Below are experts of layer 9 (counted from 0) of a mixture-of-experts language model. Rows are named router (the router's row for the expert), down (a neuron's output weights, with its number) and show model dimensions 0-127. Each number is 128 + 32 x the weight over its row's rms, rounded and kept within 0 to 255. Numbers have three digits each.
Before each expert's rows: a language model's description of what the expert responds to. This comes from a sample of Wikipedia text that the model never trained on.

# expert 18
Germanic/Nordic name pieces. Word-internal pieces of German, Dutch and Scandinavian names and words, especially umlauts and ø/å, such as Karls-ru-he, Le-ip-zig, Bü-nd-chen.
router:109098106066097184166083144180140134138190103143158130079127128181144114145149137164157151147128093179156183152131116117151142134117104168124181149133154153068094123080086190156111160164095137115119120088168128072112070127102096160146095145153178200091126145110087163161147125136146084165160121110163171164143115084090153089157129169075078149113110106109116149106085136138078109174069
down0:081154119111073137169136097054145156146112119129166164106072156140186212112118129081117162153137137111172123090124100137101096118149128167109107119131084149117116172084103181078099143088164090183104116182094166149113090105120141133117183124155175160142193173167097102164128070118105120141145117066167087098116095114170125139104144150113059142121130136142147144139056171164131172090125
down1:161120180121122103111115168135161121100086170155087121146069117106155138128110181140094125141191091111185150148137078155146135096114156077091183145158157097146100109083105067156046170151091151151226081117145117127102116149097149167144107157090109143157138131167101121090101087146185110128125187113088079143144097116116125142091125167103131104115094141151085179166210099135138121122106
down2:119095140115151116094157173109135138089121154112163089109117192093156133164125186163144075160102116137123151122103095148121163099107066152141167162104144149087111122118083116228144100149104119140125151121173166143138094104071179160146102190161115174171141168148082044097187112112114080099105140127130128121126127134099099130117113156122099142137136080161136127127008102096168123156169
down3:151125122125147106092158122130144114102167119189142196141092033112150130140136143119078151084112122148124154149167109137147160098074127118105143099132126108201184096129130095103128121056178129135091120149125108069149090176184128106072128142177139139106145124140188150113126145115124161110149108084079080087135166160162098172160147107141134089126051059121142187102190146155115084146161
down4:132110019149116133150088134154100188146158098147098146067124172147163141155141121082205151172120093154134104072151150131127168171189048124117144076125106153156067153139115166131152096151095137200110130111162133116123173123100113102149166108081099162142150117097097099170140089151119090098080096098156168115140061153165092135129138154113169151158145127106090125150074119128139148102110

# expert 46
South Asian names, list entries. First pieces of names, often South Asian or Arabic (Ahmed, Singh, Kumar, Sa-urabh), at the start of table cells or list items.
router:087139115129131093178203131104123135121079135087131151163089139114112117117173153134095113118065154154103078130038137167133099117100125173151185118189142103162197080150139153081088087110070130090127068141135184099090133119130134134114122210120174114172111121149151096096082153127124081111084084142094122167161115098124104105171136080144126147115101092124165134118193105090129099158151
down0:155196096182183148112120155042168107077152135135128115198125128157122228117143083118169102112104185128162125060128131109122139103152163152090115145111103129103147073112119177180099107093083142140174164129114124126142144147122115120085128172088135168039115125126093093128152134088137135129150132132129104130125132133090174126064165115165130137097181130076140127065178141088101111128154
down1:127162120107144108087148125138148152112180151127094153084120123094137095141153101138115116159141133144115135138143150144112060136177167136155102084141138073174183164060140068076158168110157059085069158128092156102131090134138126133080109169156171112082169170105123129179100079190090124152193110131091103185087112157133158108144170115092113200127114164155118129107106154114092062134171
down2:136140119097118129100130138187131101083119106154140147121071161176134164111074161126059156113176103139136176156068165079143089113136118113121160040139132132123029163117125095182144110104167114142129150099124101148078072089184143200132118144158095160126149117117090167150178144111105178125160139161168118100154153092107104143202147167105123142154138102107129108060115093120110110158160
down3:145170182161095159146119097171173155115108188138167139109068096099140107173172083155099105183145113139104090103108108166073144169114189108142115144130138127164143092086101130104048179088074142154084121115169128120138144072175133128200139117120099143123114088131107113121059134143107153115096083145117154113125168104079100108133121172159108179172160149145125078134087074151176174108145
down4:104116113128175138051135125101138094138115210126194161101149132122155139118169104096077132128133063108106110127137115159155148121123104114104153103132144080162174124103103156130122156091152126170167125150055149082129111162151139189143113136142141136116066103120142098113168152153105133132143146220182182146097022103111105137152109066143079147146106139154078176108131152175078093121119

# expert 36
Capital first letters. Single capital letters starting a proper noun in names, places and table cells, such as A-jax, A-therton, F-iji, G-iuseppe.
router:118125153153128178108153126102116111109105138118122096123118148119165198177132125102162104054102143159116163107116121096129082165140184197123167130131095150124131126176154154134134078071127060094164163121110145119114111170136141143096093129112096081166171178135138113146205074092102119125193173177140133157161086200110104117106145159114118164150083117151164126140052092072135123063105
down0:101112154095108116169138103127132072105078081195163126121163105076135134132116085123088111155089133102164113060149158103125129121127100134130172101148211073168127107192072138126149075171124157158157185206154117086135095104138164130131075127141142113164146176154159142119139144146188149137132162153118104141141099147060099116149065097154129143068200140152104104136103110109092113091159
down1:106119130150060139184123157203201126111143151092148081134149128161138166124162053053160110114105108097109109051165126127184115123157140132137097098154162121162154138130110118109080137163140119112176100132125095099161119109138125138153102149127067034148150088159105112066124200141142105122152135159183150150153135162104097127147113090066133078123096176129150158161131143110066140134157
down2:119134121142145108121093083120105120183146095141148158067142104159137144137157169184138102177124145214128107125076156125061094121105118114152136163131114156072143089154091062097119156125164120158136115138171089136099169153111152137097171188097101136114174142213094145067143109080113107150148104094065134078092061158151114155114153117163162145161104147177147113066138148100110163151094
down3:127134120121144155180093158122136187094084130100147109130144136138143157141172124168189135157178154133108096121136128213101164167126144113103143061123145134110107140134101100168132081104162137150084183108108136131068183130076082102127124138183101137165051103105161123207132141124138121081096109132151034122154074107104160184089122132154123136119139146127109155170078120121067066098139
down4:135120149131149028110096170078133161144119167101098143093149153137173188137183098160118126106159129144111134084080164099128075114100155168110117172142090082137147127116103153114186092106143140149132167086132138105112107086154097110124143152102121152143125122111089036144174194158148155155137168077098151092159105100108161175082165134136112156234118127127105151145134123090130114053121

# expert 0
Slavic/Turkic/Asian name pieces. Word-piece consonant clusters inside transliterated non-Western names and places, such as Makh-ach-kala, Kh-ach-ayev, Dj-ib-outi, Niy-azov.
router:086091073066176172155102159171110105160177096066124157072186077154142124182105147156162119147119139146125173105123107138164086110129113095145093077152150140150070120092116147115112102130146139172082146100171099093140084094108136173136095144163169149173097114055078158176195173122139155132158166180150141125104091107090169120138172119104106139109147191121142131120117104136132149095179
down0:152136100118146095069130124113126140125097123139115185096152200130135150160146148157139135136169143126130100072102200059054134102066123140126140181157138067100111122136151112113152108112119165117120132120125147134123144138058106155146148143144113114110170083142098146193195102137184136088072163154184064130136106080086140106174147111115126199113159125162122205101127051116104101137110
down1:198117192192215122122111111097157123060090133135109121088091126076123199150076111091184162149159149078119132151133149128123144134104152128131154104092156058052132097125086120144117118102094145080136105156139127172077132105083070111163117137134108085138141164130134128106144103155162155151171168179147147119157077140102108105149084111166080162118117138149104148147166116173172105173098
down2:174091067122069139147116070167114165102129138118158109116130131141128102138151149101182133022146130126094161150152104132112155106126128095070075136120095142116168128123100146135147132118098140160096131123190093118147147167134129192077109198161167116129134124119123111167121067114158134097153095125114149144162083118101120201122096128114197153049152139219161100079106140155117091158166
down3:102159112009109164175093090108133123159157099169153145150132096148130122120157157102120102158113104167127112141136116112042133142136111079172132112106127128088141139122128056096070142139156095152157106161049115141148104099192117157108167119190119132093147113142127167109120120094152107132212127101131127194091179196138155131117130090096113111119138156147145122123221164118139103115103
down4:099128157154148093152150079117107142124160159152143115134128116115094104129121141096095191155155168130151174150145131171188128107110149131123125114166195128090191160097112122178069152144092169081155129113092144141152134162180160145098174160123102089136139168100190124149070116101110144125078118067092128149051131156150092082127036141100133090078076120077147167102166123168101109128082

# expert 26
Short consonant word pieces. Short consonant pieces inside or starting words, mostly th, f, t, ch, st, such as or-th-ologs, au-th-ored, Fire-f-ly.
router:128136148138116176093128192136101136152125171120109148091199179114114095140088125137110152135192120087117092137147153148105136072156092104182113137080090113074115170064125145128164118098154132130151148136129130163091135096108111151143104072121077162152163102159208126133134067107142136131163107116194107155127111116104159079133063162185086152109199165152102170128064104134149083083091
down0:174093029128099138041114166092115144187086156124103160156117098129105135148073156083165155148124127128118144081107111116148117128127152137127076143123062067134130096133071096094065176168136101085135131103104155167137126145148116168165103158130124161124135121101117150165173164182064170150170133134161153131166097099125149122111173100115080170163130173143120171176089161118084159100154
down1:093102139134156067177087107116130107082168120160116126163142042107142137141193116136085138141088173139204163136143103123163130131115180161150153131128158114131166075085130109145198154077151121089170128134129139050110101152159105123124128149103117143094063117108166146093167110119142189107069111120116183140152110136105160118121146054127150073187094121100100125178180147138075144118124
down2:151168171082099084157136175130119093117117123179113193154103096131156135079139122142096131150032096120189159150166139116158044147134121139088154132145197127170082110100123102079128125116151150110119163127162173184068132151151110104126127194120139101111127086115119126139159161174108150074136145119161179110152114114087128118117107170157111162156082171098121056099127126141088111129050
down3:073099154114132136136177154186120070156131131129145120113130149149164096120218041065099151166130086135135162122102140113113094079171176151104184153116144148125169114122156152091115145078110167106121120151117129102108124124166124170171153104087087164102144189073102099122171139164098134147112090074149163179113180113083101074117105198145147106142084153073124092109156103139113118129163
down4:201086119130153123122045159136172127143141123150131116134146173134110133154138145046182119166107101127120095146153082174082098168078119117161122176122118142127113095105134140114097080131084156112148134151103114171144172076147172152168130111109096111149189108114125113153158132124142092087176121117145196145115086127057122118114145128126153197094200141168114049099070114086106094177131

# expert 62
Empty table cells. Blank space tokens in empty table cells before |, plus underscores, quotes and scattered name pieces like Joy, Berg, Robinson.
router:087139115130131092178202131104123135121078136087130151162089138114112116116173152134094112118064154154103077130037136166132100116099124172151184117189142103161195079149139153080087086110070130090127067141135183098090133119130133133113121209120173114171110120148151096095081153126124080111084084141093122167161115098124103104170135079143125147115101092123163134118193105089129099157150
down0:178138112188156111145125173129095147109098121127110130121091137122093127124189052098111069128135132105124094084138132152162069136154120067096137089085128150118160075147145126132078088198156095166121139151126147138198179124151160140169139147122099137084097066132160080106077154121125130130122126101105202178099190140124173114086119139127163155074147175164147137046144120144183113129117
down1:109122146113172148097154154127134134155093128103091151108117153144157133154150096098131145101122097141210066085165138065120052189162062135117120134123152139169142109153115148083114139101165146119077106167153076180181076095163132102134107224085124115129103140107101133174152053116136122116119096069096106096139096135153155142115110098168183153180145113180164129168132123119154104086161
down2:178119123137130133124125054138210051145194111117153132196089148155089096155105090146157122139158120125130128163116099102102154122134141100112090130127058130146170120073081132147059114179145196124115123096103143119084103144125135155136100127153125139150084074164151135137110170109093095112138071089136099132096152119120123168125109119145195087189139112104191073121136150163154175183176
down3:139094159158156096122134075168161135146161130138154130112113104052151110125133163165138100208164098068101107168133072154142123097031144097069105177106101065139189138102190107131147090148149145189091146157072141106082133163087110148140084123168109116114098139124136070117164133178133150100110112137147118117121155126154088124178138184178119128155109134126144172172127088142106131128070
down4:114175098069111105151144166134136095172183115114095074191156160079156154183137144122112177109079163131104123156091074131134090145133066133159141142117117099162167075153103145091147173142102143124128094152143134119094111112061086107178193145165165156082077107183123118093126119094085131152108112166106129130080150134149094108153120189128101147126129131103138087169187121123150048175168

# expert 19
Row ends, clause breaks. Pipes, line breaks, semicolons and closing brackets ending a table row or sentence, plus However and They starting sentences.
router:129087110139136116160145158105082156157120135110144125196141144168103113106170133125145107130088157124119095156075101166198093083091144125201159120126118107132181112168149128092148094138094082098157061121090186090165139104088141114122133164066119083166126148141197101097098150092091084086084122110092092155183130110165121135125128094144104161082067124153165140112184103104081086183108
down0:126126155160149099126093158106074146146128150098107112105098178179161139114088118081125118157107046112085066139141111184151101143106138034087126143114104154110150194154115128109098106133169135197149111082085190112111073125119124147199120102119138108146131137151142154167163087109092102107165140142142116149110167073186090091148148120092149140138065104129147127182184164166135176130162
down1:131110139143169074148148185101152103182112113171070133138138128113146176125153096136111086102116155181158106092150125090121109117142077128127140138186132155129054128102160167111122129148143089094066111108114136126167178090086173165164161091081135119144099097213124158116145105177122126130090069130119138091164172165095153151075125092097075129089097159117140118126162170174193053149130
down2:101065130181154144122185086103145136113136198151172175128119153122100118094122175122122098094126064127068145139140132097125126134164133138128100155109112116140178111161089149182119136155062048123148184171137149088102102176190134101096107115152153100125077138085131150117093163161072100115165105155117106030095126118168166128126170089108133114179133165107181152132091123112173106133149
down3:149134141135140112087142102098204112111122093126107135134165098120139179167117067133175107118128161133187097181111089128139133120143137099127132149128092192162117074137177178174155097111126109143075171091105169129168178053091198177106134137093075166123080094171113155118108113127115102159162146136122130082173172168117166101119109103101086140098092153128084097156151161117136044119087
down4:107142153144138114094125123111190164088073185172110131069123155124083138153113133146154132081132127162110109091138123123152156118150141156117110118146107133178141081111103196105094096152083118065107156143140136108110112076178137095059154074149149128159124150106151083129146167138095075112208131175125131153134103160098164066110171112149069170157091153123177148169118151042154087174152

# expert 35
Inner table pipes. Pipes between cells inside table rows, mainly election result tables with Party, Candidate, Votes and Total: columns.
router:128107114066149207121116162109114102127096117137090092111204125160107106094160181108193104109127102045102130146128095149104194164080171118105096079090098118128139119153145126086149094103154114125162133091168170127126113155127089103130206112109091080169116174156136112105106115098110110120143145131157153150071095100157141159151189108158129055132087086137178113143169161094167122139173
down0:084162104180156134117113126128112126142150124139157157176124160113124126175138159120146105149155061072095093119143121143089116159140127095115152053143156064093130186126144186186154102110176142138110118142123184161075128158127143170102099049133106112125084143179074152142054114135125127122098051164134196144081155120119100116078162165087147135179129111113088135166163140115102166118077
down1:127099127177123070193128094074161112141119118133144174162159156107151109094192111152062138100113186125140137114095157175078109143169109129116158131180138092107094115112081137157141129115105121099130136145154092112119141111124143135116091186108157166142145143085152174125143187140159187176108119132110096137164110132076102115200072093122122161120206133105103151055088071095161135107051
down2:105116153155079098137165138114093127100135112061142098112130162076133111095134153151083109128114162123137095094137127098087146148075144138181086146223092140153068102108152152135159150184101135132129159113139123125102196105172128087091158120137139156162147174170129073133155170106195085097089148181132173090137075176120133104154135095116111137196142076153160169159080131092072109094137
down3:147161141157135104145129153136141228212138073185140165136114140117104122060181165171081144107148140162112103159096169121150117101157105129109104105110164105166161097130117057146125121136121110083134112110170136111075123134136122121180152126107117123097086108114092099142139098144156125152138051102140098185198107078090060171146153171117108080095178112096105148142124094110198130127118
down4:099196156116202157095109120171154081162144150102114108084076115144057089113079125132129153162076126144080185107136172134147144152176133090204129115098124143154157081132133108069111131142156177040089130169166161120163139128173134113122098103153069174130112131131119080141108130140114134128160154132083165093126124121131117145110086117125176153213103156171102127138151117098075084118106

# expert 9
Media and career headings. Nouns on music, film, games and careers, often in section headings like Professional ratings, Career, Personal life, plus music, video, guitar.
router:154152123148083118145131095177160100129113159179135084070107095088082082087152147140122101210157149103136114145121152168141080111158127144080139095138119133117127144096175131152172139137141104095094132100072102186126102136138100087148200120105131099128112155163110114128102113117079158106146077061058060094125169132165120171117164157101117089193094201143150119170153163128108190120132
down0:113139109100139101098048085147152115122185143155155170082140133091153138070163190110150119091091054125150142235131132151123104194119141180122166080095127142148120108156116069125148175147116106168109085176158134130097143111091130112105157165112119084095124095215162136136144123164163063160092135074081088153105111162172135144131123136126114126117132127108146109138135180161108102108090
down1:150141122142125130084163156131080130146145100135150112135088147087120175169158152072110122176158165092156103139140040117098083177114112074143143125118140077119050171098130101165194128176153103150103129089068147164102127125104152151143159114091192106114114101135172130166082167148092112097104198126171145124178153115183098115108154133207113155129101119106107115084154157072098152104106
down2:105084112108133181145189052115154117122117144139108174106166146112075081141110109112176154116119106164110085143132115116146167119125077141093092134105185148124173121114099133133089153123142130086115082194145102176129153159191164125162070098143141103152169071103134166099149129102115071105190118108191162122117095116066117186085171124086158138100138164165115088142107210103138120166120
down3:122119116110132176156087126118087086123160152127068154121117195116141177110091167132098138160110123115107198188097072069095144119117141105071204093165125159121093143136102089145107079161106185153114156111154131130118108159102093101152185174136159138153099136186110159147158113119137095111098143170036125177130184132098095098141115173108089108116171178144126143091085127131105176091116
down4:081075119140125070158087092153133164148141121130144109121086117101187116114126155127165155164135135146092136121127108118160071079121175144044127137099105167193106096101107191126165209173133127150155056165123114100149087169167129142074133095107132164127101119119063138099114128173105114135145103078073185114132142112164156106165097185082098132105173108099141159162129122133145145193157

# expert 28
Foreign name middles. Vowel-consonant pieces in the middle of foreign, often Spanish or Greek, place and personal names, such as Maur-it-ius, Sask-at-chewan, Irakl-is.
router:103075135088153153069113126146120155131159142138085120079158112166120097116130103078189139164156135159134161077160070098143132129146190136111087153124095122167091111144100090107085191125108189167115151108148096108174079085148133141167089095169163097077165095120083187146163155168146164171184132163135089147177101125105103077123160166117137154106166115087165119100102126134121142069182
down0:099121133080179158114103166129116124105151102124134133126131152158173087126147094157116110129078087107134136157107101167130171077070076191163136070075163067152111128105161151153127134099161137191103120161140079164052093079074131121136139153186138113073146125171125087132148163144143083129147108138102121140142098166153108107109138150159116178146156141167075112119049129181133119205178
down1:162141126139092122155161136080111174077125141162190106116120089085154143153123111150101161083122079144132142033144190131074111154085112064089143149156118211151149103095179105076149138170055146144125120067091112152133129133185124169126151183113141181125154121133165112115145111107130170144075128130102107140089103084148145152115122169165136121144069156170149112103174083124146079123127
down2:101107134108121116128160145091133184106081068154080135069131088106140135185190097121089139185089129143088126142152107085131125129087137118110091124156112103130133088154084176098097129136088118130071133074127122139138161117184136147157185091101151138094180173159109137164138110166169184114094132166205117131129177080163094112143129183120188197142163113129104173109105121063114150119079
down3:090090150122116092104101116118106133120089172139166160112176233106094177120172126099109138174153100192162101050093146089172090155118070133098165105114111086185151132162137132152139099092134141165079148131111171146096110090159097091149155108138137165087145126138112167155112114150123160070105204116146167158129131146105121193160120112156115143159161102113142116136057079113095078106111
down4:125149131097167137143195117086176132043103161151175063099145169125075173124121128126086146157116118112154137046101102112128125127130110129125175165132066087134114143145155146052084124158147163116088140194053102160117113132087077140119151108128145097098118138212134148146145140110149116166123138129147080139175082174131140162108136128170108110091193161144100159173117088119079135117151

# expert 32
Determiners and possessives. Determiners and possessives before a noun phrase, mostly the, also his, its, their and 's, often after of, in or to.
router:087171116121130133141140167192094140134163092133100113120137148172083115183102108140119152072166117117134142086125144082133094115155124154053126144138099184157155171132093172139168119125138180155130146138137093090093179133117151112055192151147050155119140177076113082149139134081111144105129120095099102064096162172191083117171083128100123102175171084077102144115140168119162094142140
down0:112128108159132114126142150108170154101114144088115148140118186123144183167100086139092115150086148098102132142121190142172110204137114146157105192093125152156176123140146154107083133145062073084056142068103119113146108129072151137121203112137138144124103168133148073083122180109174111129141122069102114119100101137083133129055116165155122116153173043149136128123175174134119105186142
down1:144133169089072085153149164110124128111139122091115163071129136188053115110127166121178084165123154112091133074116178136131116138154079082040158154162132142116148127099130108165175126132110136123194141157109165158134110136175142167173183145125153066147149087123100116138094096175151109121129152145069125108144159128182173132142113080146138145149065146061102095128125176110085093132060
down2:176142107058132120163143101093053139152200112152142114095153156112128145098170110106058191129183124114103131129122120097088128154127161142126198072133149130141123075151092145150086104109153128086132069142087152142133112096113107204109132200151121137167166141116137129155114131120147096118161129104090142129150082212091060075083099137113134135129207104094132145126111142175142145142164
down3:090121112132142181144162129118153157164147113159088172110101122120163142182165112114142075122112041119131135173113124118147138094089075085148143085134182113117059180173154131124201132131073157139096120110161084115164143165198095147126144162114112141094119098166163169168137145116135102137080121119091155060061107081148146142090110158123176158103164127053138138145114116078157076137143
down4:200177185170085110124169126163108189140119096151164125136107133121115145159134143179121142154087047166171176127118141118126124104142109087145204092128138089107100151131141158124135129130103173114122152160154109109185120151170118110093067095059156115075128124173111083119202152106078089116082152140088143172134132128156158061118105144162060117146136072086093104114120145156099132111095

# expert 25
Definite and indefinite articles. The words the, The, an and a, mostly after prepositions like of, in, to, or starting a sentence.
router:075129137112132158136138161113099155071144077137108091123134140138121131173134095150133183069116125116135176092132095113141096121124137140070089133147090159183151153132070165125168130100131194092144126135133112127100185168121130097052195133093079138177184173114112105160176102126114188140115123108086092051116149121177106126135113146137178126143191091103115151085072193126132079163113
down0:096157098089128086156111115153148112125111140107175140136179082122088116105144187133117103110115125145119087117120190113104124111131186116151132180136154154157218146082135154152143074088131108164151155123128132135090123156139121014142186137126124189101100177112114108179120182149091090140142159117049126116156106116099082126155118108131157108155130109057150150141145176080060088133172
down1:142106142132138143137147101101103185147138184128155135173139111102122129121127182098168148125091125145143094115102136116139113071202132124108171139050176146104194182097159105153178148165061136143143106101097114054135167161112113100130106121124053181123118159116116114118106100192155144105140119080109073105118149143166164140161156099081125106137082120129128170052159136150055069164143
down2:090087088124123110063096114088143151119099162137119107156177063094075085202034177148132172094160136106115095138102158143094168123061132134085115138128120216136188145157127151145121121122130110117094117098084144133088125154155099172140125185175148166146118081122173161188096175118107174089141119110125097136150137102141101131111157097140109152136167126175083190108127118137165104126145
down3:091141091057138116154143156099132107163134144156163068173090107126114132114178204109092151147111163127191142142125086156152144092110124108103133094162127122172191170099139067157177104206118119165161139066123144097106128148134106149125145117133133103107131152083129122086082147149112148110126109080092120128149201087142164133195053088110163071120119113097148142088191119144097090137168
down4:101082143151139062152116077056118146132138172114146098109130126154112054084168168098161134146156243111101084123121131106175088040119158128149118094198148151096156134117113128159148142107145143110135132161105089171020127118132074163094164115128114180134172121141129126175111147175135158137160122139121131103119123137139172141096106139083129085140164132147117088110163126115093135119175

# expert 48
Initial W and G. Lone W, w, G or g starting a word split from its rest, such as w-aged, w-elcomed, G-ullah, g-astropod, Win.
router:161141149190127165074106063109165126159105149123149118094067175115158193164127125144119088079136102166074116150085177103139104159063108110102163187089178120098164145164156142118133091081150107122134097115124159088059151130124131128150140065151148171163138183118144091176129121100162142090153107178108090176094076082125139107131142089106122100101107100175082103131086133134156174146120
down0:107096082153132147162130112080207112109142120198118089123155136177151103142097144133143153106116120189162108165143178112113065156101115100164112124177101100078097138174086105100115060120169119127144139135080162135094143167057151062112155127149162107136114140131117109176068147121179134097151110143102150161160135193148135154108095135121102189070140085124164090126077153190116103149083
down1:097086058103069189141151072088150168196191103100119147128089214143053089147083124114118117116164165150157106137093097104136147115180114145137089118172146133109105132124145145129086184141160097136108138135137136184120185124134144170072124122102173104187118141082153136157137166126112116185086111147142126158166120179118086125127135099109051094113100086139157075125111160126113124146144
down2:124130159126099074086126064121138078184141139139106095111162150099162110114124144126127121143093157207154068140144172103108123128106055133184171104153149163201193093113141148161127163163135106121101085152178120140115118070124137092129130134113059125114125137143142130137093200095148110118059114150144080139163089129185148162099138156129137174133144056131168174115095103071125164096095
down3:117181113204088105117114117123132145156085108092142083083166097124126133123136084107055145128168115126104160115121178181063110123158170105129098124146090125122130119104148103078130108084153101075115124104074164114138122146094159098177165153099120101073104122116127148172188164111134164046174101165143165110169139115085136109112201145156151183187093153164159141157165144081150152152091
down4:162101047128124095142130122151149087129165127102157177170147157100161098138126113073171160153143093139093088175130125235103153177189113124163088099114165078115160126071064143133151097178122103099149171123106080111118172167133096078101133138134120122094126134091162145151090209107131106138107168135109068130088124143163091173147115130140090119123146110113170131071187157111135124108109

# expert 59
Mid-word Latinate fragments. Short vowel-consonant pieces inside longer Latinate words, such as med-it-ating, mon-it-ored, autom-at-ically, synd-rom-es, sk-ill-s.
router:139119172064192120122125145105151140155145169091089169084127119110141080110140088101106123182195105080151098143135090143131142120167122085137082096074080124157090110117125067129160201088100179139109158109176145139171091114127134127143097139112069132117155075152123136181191148178168176153120163155185094123153117089096085096124095179132138126143170123135133153092137127178117189122086
down0:152118077131176093160123151120157117155131123173129139093137162110130160138085127157146206107168090121087077084160111093086113157108170099119076179099096052095114154096105110154096151140124146151129153143181091127169133113115140062123112122121127152128076120179048156168121097094183078112058202142161157187138140083153109083094134171130144166140158147116105164157115157118152104141122
down1:134157077076156074129129094155156152161092125136161155088100138132129154155135114093091065160084176081167119117152136159152146146106188125158121120090153147130223194109138100135131092144116142145141100146081056078118147138099062109134118077120185141099171104115106190170164124150104134128121081067169118165115102173105179152136062115140110116182088117154140100129140119138132178098120
down2:097132132134157129113104205153133156115208124082112165090101140066063071165104117157135094116106151117150152136147145116163122155123164134113128128173141106185134145130088119108144169090135100194205101172151122080126110054125126108141140164170095120088096185180088107133106138150117144111076137110109183143155110106164112125136096096091177113197082117120146104104049139086161119156133
down3:159115158058127111090168163184112148115118169127151169141142146173124120139151066039160188101161115159185085191140125148093124108160097104141117107103111087121159113190100127166134126095132120075082155094115136122132118117138163143167112169108163111148070117164075122098089116164208164090133184122138152137122079096149092123151128124123060147104188126137136148123095123132106068071141
down4:125143139088094111146152074091072124155097153171192102181095100117111154158107102126072126113114099108119164226140165205155120136105143141134081161115192116093147114151117139144126121145125112164141158107131057137133090136195089072121122098128150166100044135094131133079095119125162136109133111143125145157079188099168103136180157083101129121101129128128219108147111109129132133162174

# expert 47
Media and career nouns. Nouns and verbs about creative works and careers after the, was or a, such as film, album, title, released, career, held.
router:113106116123100101139169121199134093073119152178178146138089119128174109085108154135106148126134109118141118191112107149151145168122087165103148132151139164174103130120181087173155084117152073123085150091107090181133181136140118064136189136176145104123103160117166092118128128072142122060128105069095120060121214151173087158124100126152134070112125127115098125187126086143110191112131
down0:144140125131154170152202111092170103118093120083096138100099128151171170144125134188111097143101081109117125192125126150119114065108126059140142084104161148146194181098119164088091148124095134114132131096124166057151098112221098104137160165073161118147150115171094137136118145135111093139141183052081121136149173146138068142112159148146135091153135136093194122105163111120087120085147
down1:149173126145155169159126124096166094099115149141133132141125117096122157120142138179171121094114150113184123115116131103102105098118136154059121180172084185106057151160120165155182170163164125114111137142125093137126098116110120056168112149137044100102123173089105081065105084107149135124074047129103172147115139138119131117108154087148097178117213155072159127145115191155156114109160
down2:131140140124132181157143092141125155066151128143114126179095128120162107099104172122115140068129141129095132122133046143098108147104131066091054160159193100158194150095120183093130176134119100125021102171154185138124112127173151081144131104128150171142157126149176156089090089108161152133108130143085146151126132130119076105151095194101120143112203108102118120153160164126080111097120
down3:158121126089111150122131107051111131128118091114128145175155111135120148157151127141168145136116139060105132174127068098142105184164143151218101133170123120113101135181172208151093167160099130152108105139111141102137141128167068131153138083109107115048159141157111131149123118142115158092070089062119124139100131140172089051101182177149172111138077102149156148109171125129114133051145
down4:105136129141151166129139062112094115120154063122096135160139155087103098078131230136129141077088134098158138118137181102116144111130097117052143133170128123118115130143127134173102061142112194223115160140106179045091201165150127140111154112128137125146130155070088110136120155124155094137167160116114135211133102122144104095163120126152120143107131167082116081161137088093151159137123

# expert 56
Table pipes, closing brackets. Table cell separators | in sports and data tables, and digit-plus-closing-bracket tokens ending birth years or dates like 1970).
router:135076148099112151077113128111080064090154140140134136130136107179102211157102144089198107089120131147128152181149104108191110127081211155111167075133081133150110126120113142105121100140154141144136127104066143086154124174144151098121156139073141120111103125115122176122094166178108087113111154134081154132085171092181100164160133167117089130120066090177185116124158120096097174100176
down0:066144102170143101113116140128082184168190145114125122107122186067186120110084214119099136153093121161154143137193082119116156111066132132135092122122140133108092106069160099102171106171124136142054112102116149138065194130135097159117146164095137112090128119105162113099163101129116163093175131166174126104069094141143154142121099106128157138132121163180121159117051163185142143108125
down1:134126128123133134127110086105112181094120163108132158128156074127084108155080117135081114207079166111135129182157133159159158122099123072130135089136126114194142087080175160113130114076142173120086048118109154131138103137140107101154088152182157145092085090157136203198075114146146128095146077215127155107114145102120134111145162117135108130154135111095098168167186158114100175086115
down2:128089102167117100127090204152115147131156147130116153114120126072189171144075126105130138173047105116104119072109110125116096119071127143151051132184116196113135109140157100112189121165114186132124160200094129126090129118138111123142178100081138127126082135102154145116127121155140156112102144184138080117090182090204112134093158178092138111132134200175102090085136109166131112117131
down3:156139187086082120177077149071133131180153092088146136164111150160161117091099148096145163114170095102130200107155144079134093133096128152121129115115161081062121113106145137161116086128135125110175159114176145194121069121076143098104145143123032147121145177046099120171108115158066152152100120099135158144175111185117151159136143164153097126126110094182169152133105117116114118096157
down4:128137166105125140066105149088119166118091154200102073166180102112133084073130153164158088117135146131130167128136137068079126168147144142130114141084115144109088150097113180139138119121177125134092098137128159103107143152090075104140191113112154125162059176089165143134107085162153159118143133120120126164087145156206166140022137162100152105159156127145138077184151131115067084130110

# expert 6
Table cells, miscellaneous. Mixed tokens in wiki tables and lists, such as empty cells, ranks, years, "Majority", surnames, "Jr.", "(200"; rarely prose words.
router:086138114128130093176201129104123134120078134085130150162088138113111115114172152133093112117063153153103077129033136166131099116099123171150182117188142102161192079148137153080087087110070130090125067139134182099089133118128133134112121209120172112170109119148151096094081152126123079110083084140093121166160114098124103103169135078143125146113100092122164134117191104088128098156149
down8:112160158052100099112101124146150122063103133146103098155129160076236067126164124161038132121177162114094083109144108102108087147108092182103150139092125157124169121121095087102109126101114127144183176122127111141181134172156151154173113086144130137083060098152171160094133136136149157159105174111108133124113147143155154165095132117068098102113181174098175119145148117127164155141106
down9:111115168112161119099168142132122160131131151136089166119072061079069113180193155101124138134112122140101145186178078148152119153100146146153115078093112137130129148175152094137143177103203120152136107119094223176168128119083092168118079108123161127058113102092125212120120126125117142134104160147147173193101150085086122132129097159119089180095131120105088113073140115115138124116092
down10:135126146146115170175053131180175157170105153148103148122114217076056172142118140075113144173118160171144137101132125117105176108092094152127124105112138133156168159119099113132137092174123137086075123195108087156115080126150105091103099155095114134095051170163148158131134135130169088117111167166086158107101145093107154123075125143121110209120107093152150115195072127090131110133123
down11:182175108141094106121158123147161073127124138153104173146109135113135150084078153129159106083115118098112134132155125145131110077126121146158132131168170136190168129104154092102185142154094054062224155097102077099114139139162143099154173139163107132098129156150177152043126065117089104126136100074118111167177221139126107137130151114099127093073112118107173119121136084142136137169121
down12:079129136120131076139143145133095163133076137119173157121154107135057151134127192042131102071208090163120126125115111126089083092144156164148127148101119148098128102163122139081090096073122109166145111150155165170126121176116119165152075106154087165121073193100113155109111155137130110134109205118188137117123063165143152115083130156113197096076119142166106108150111168133130158140170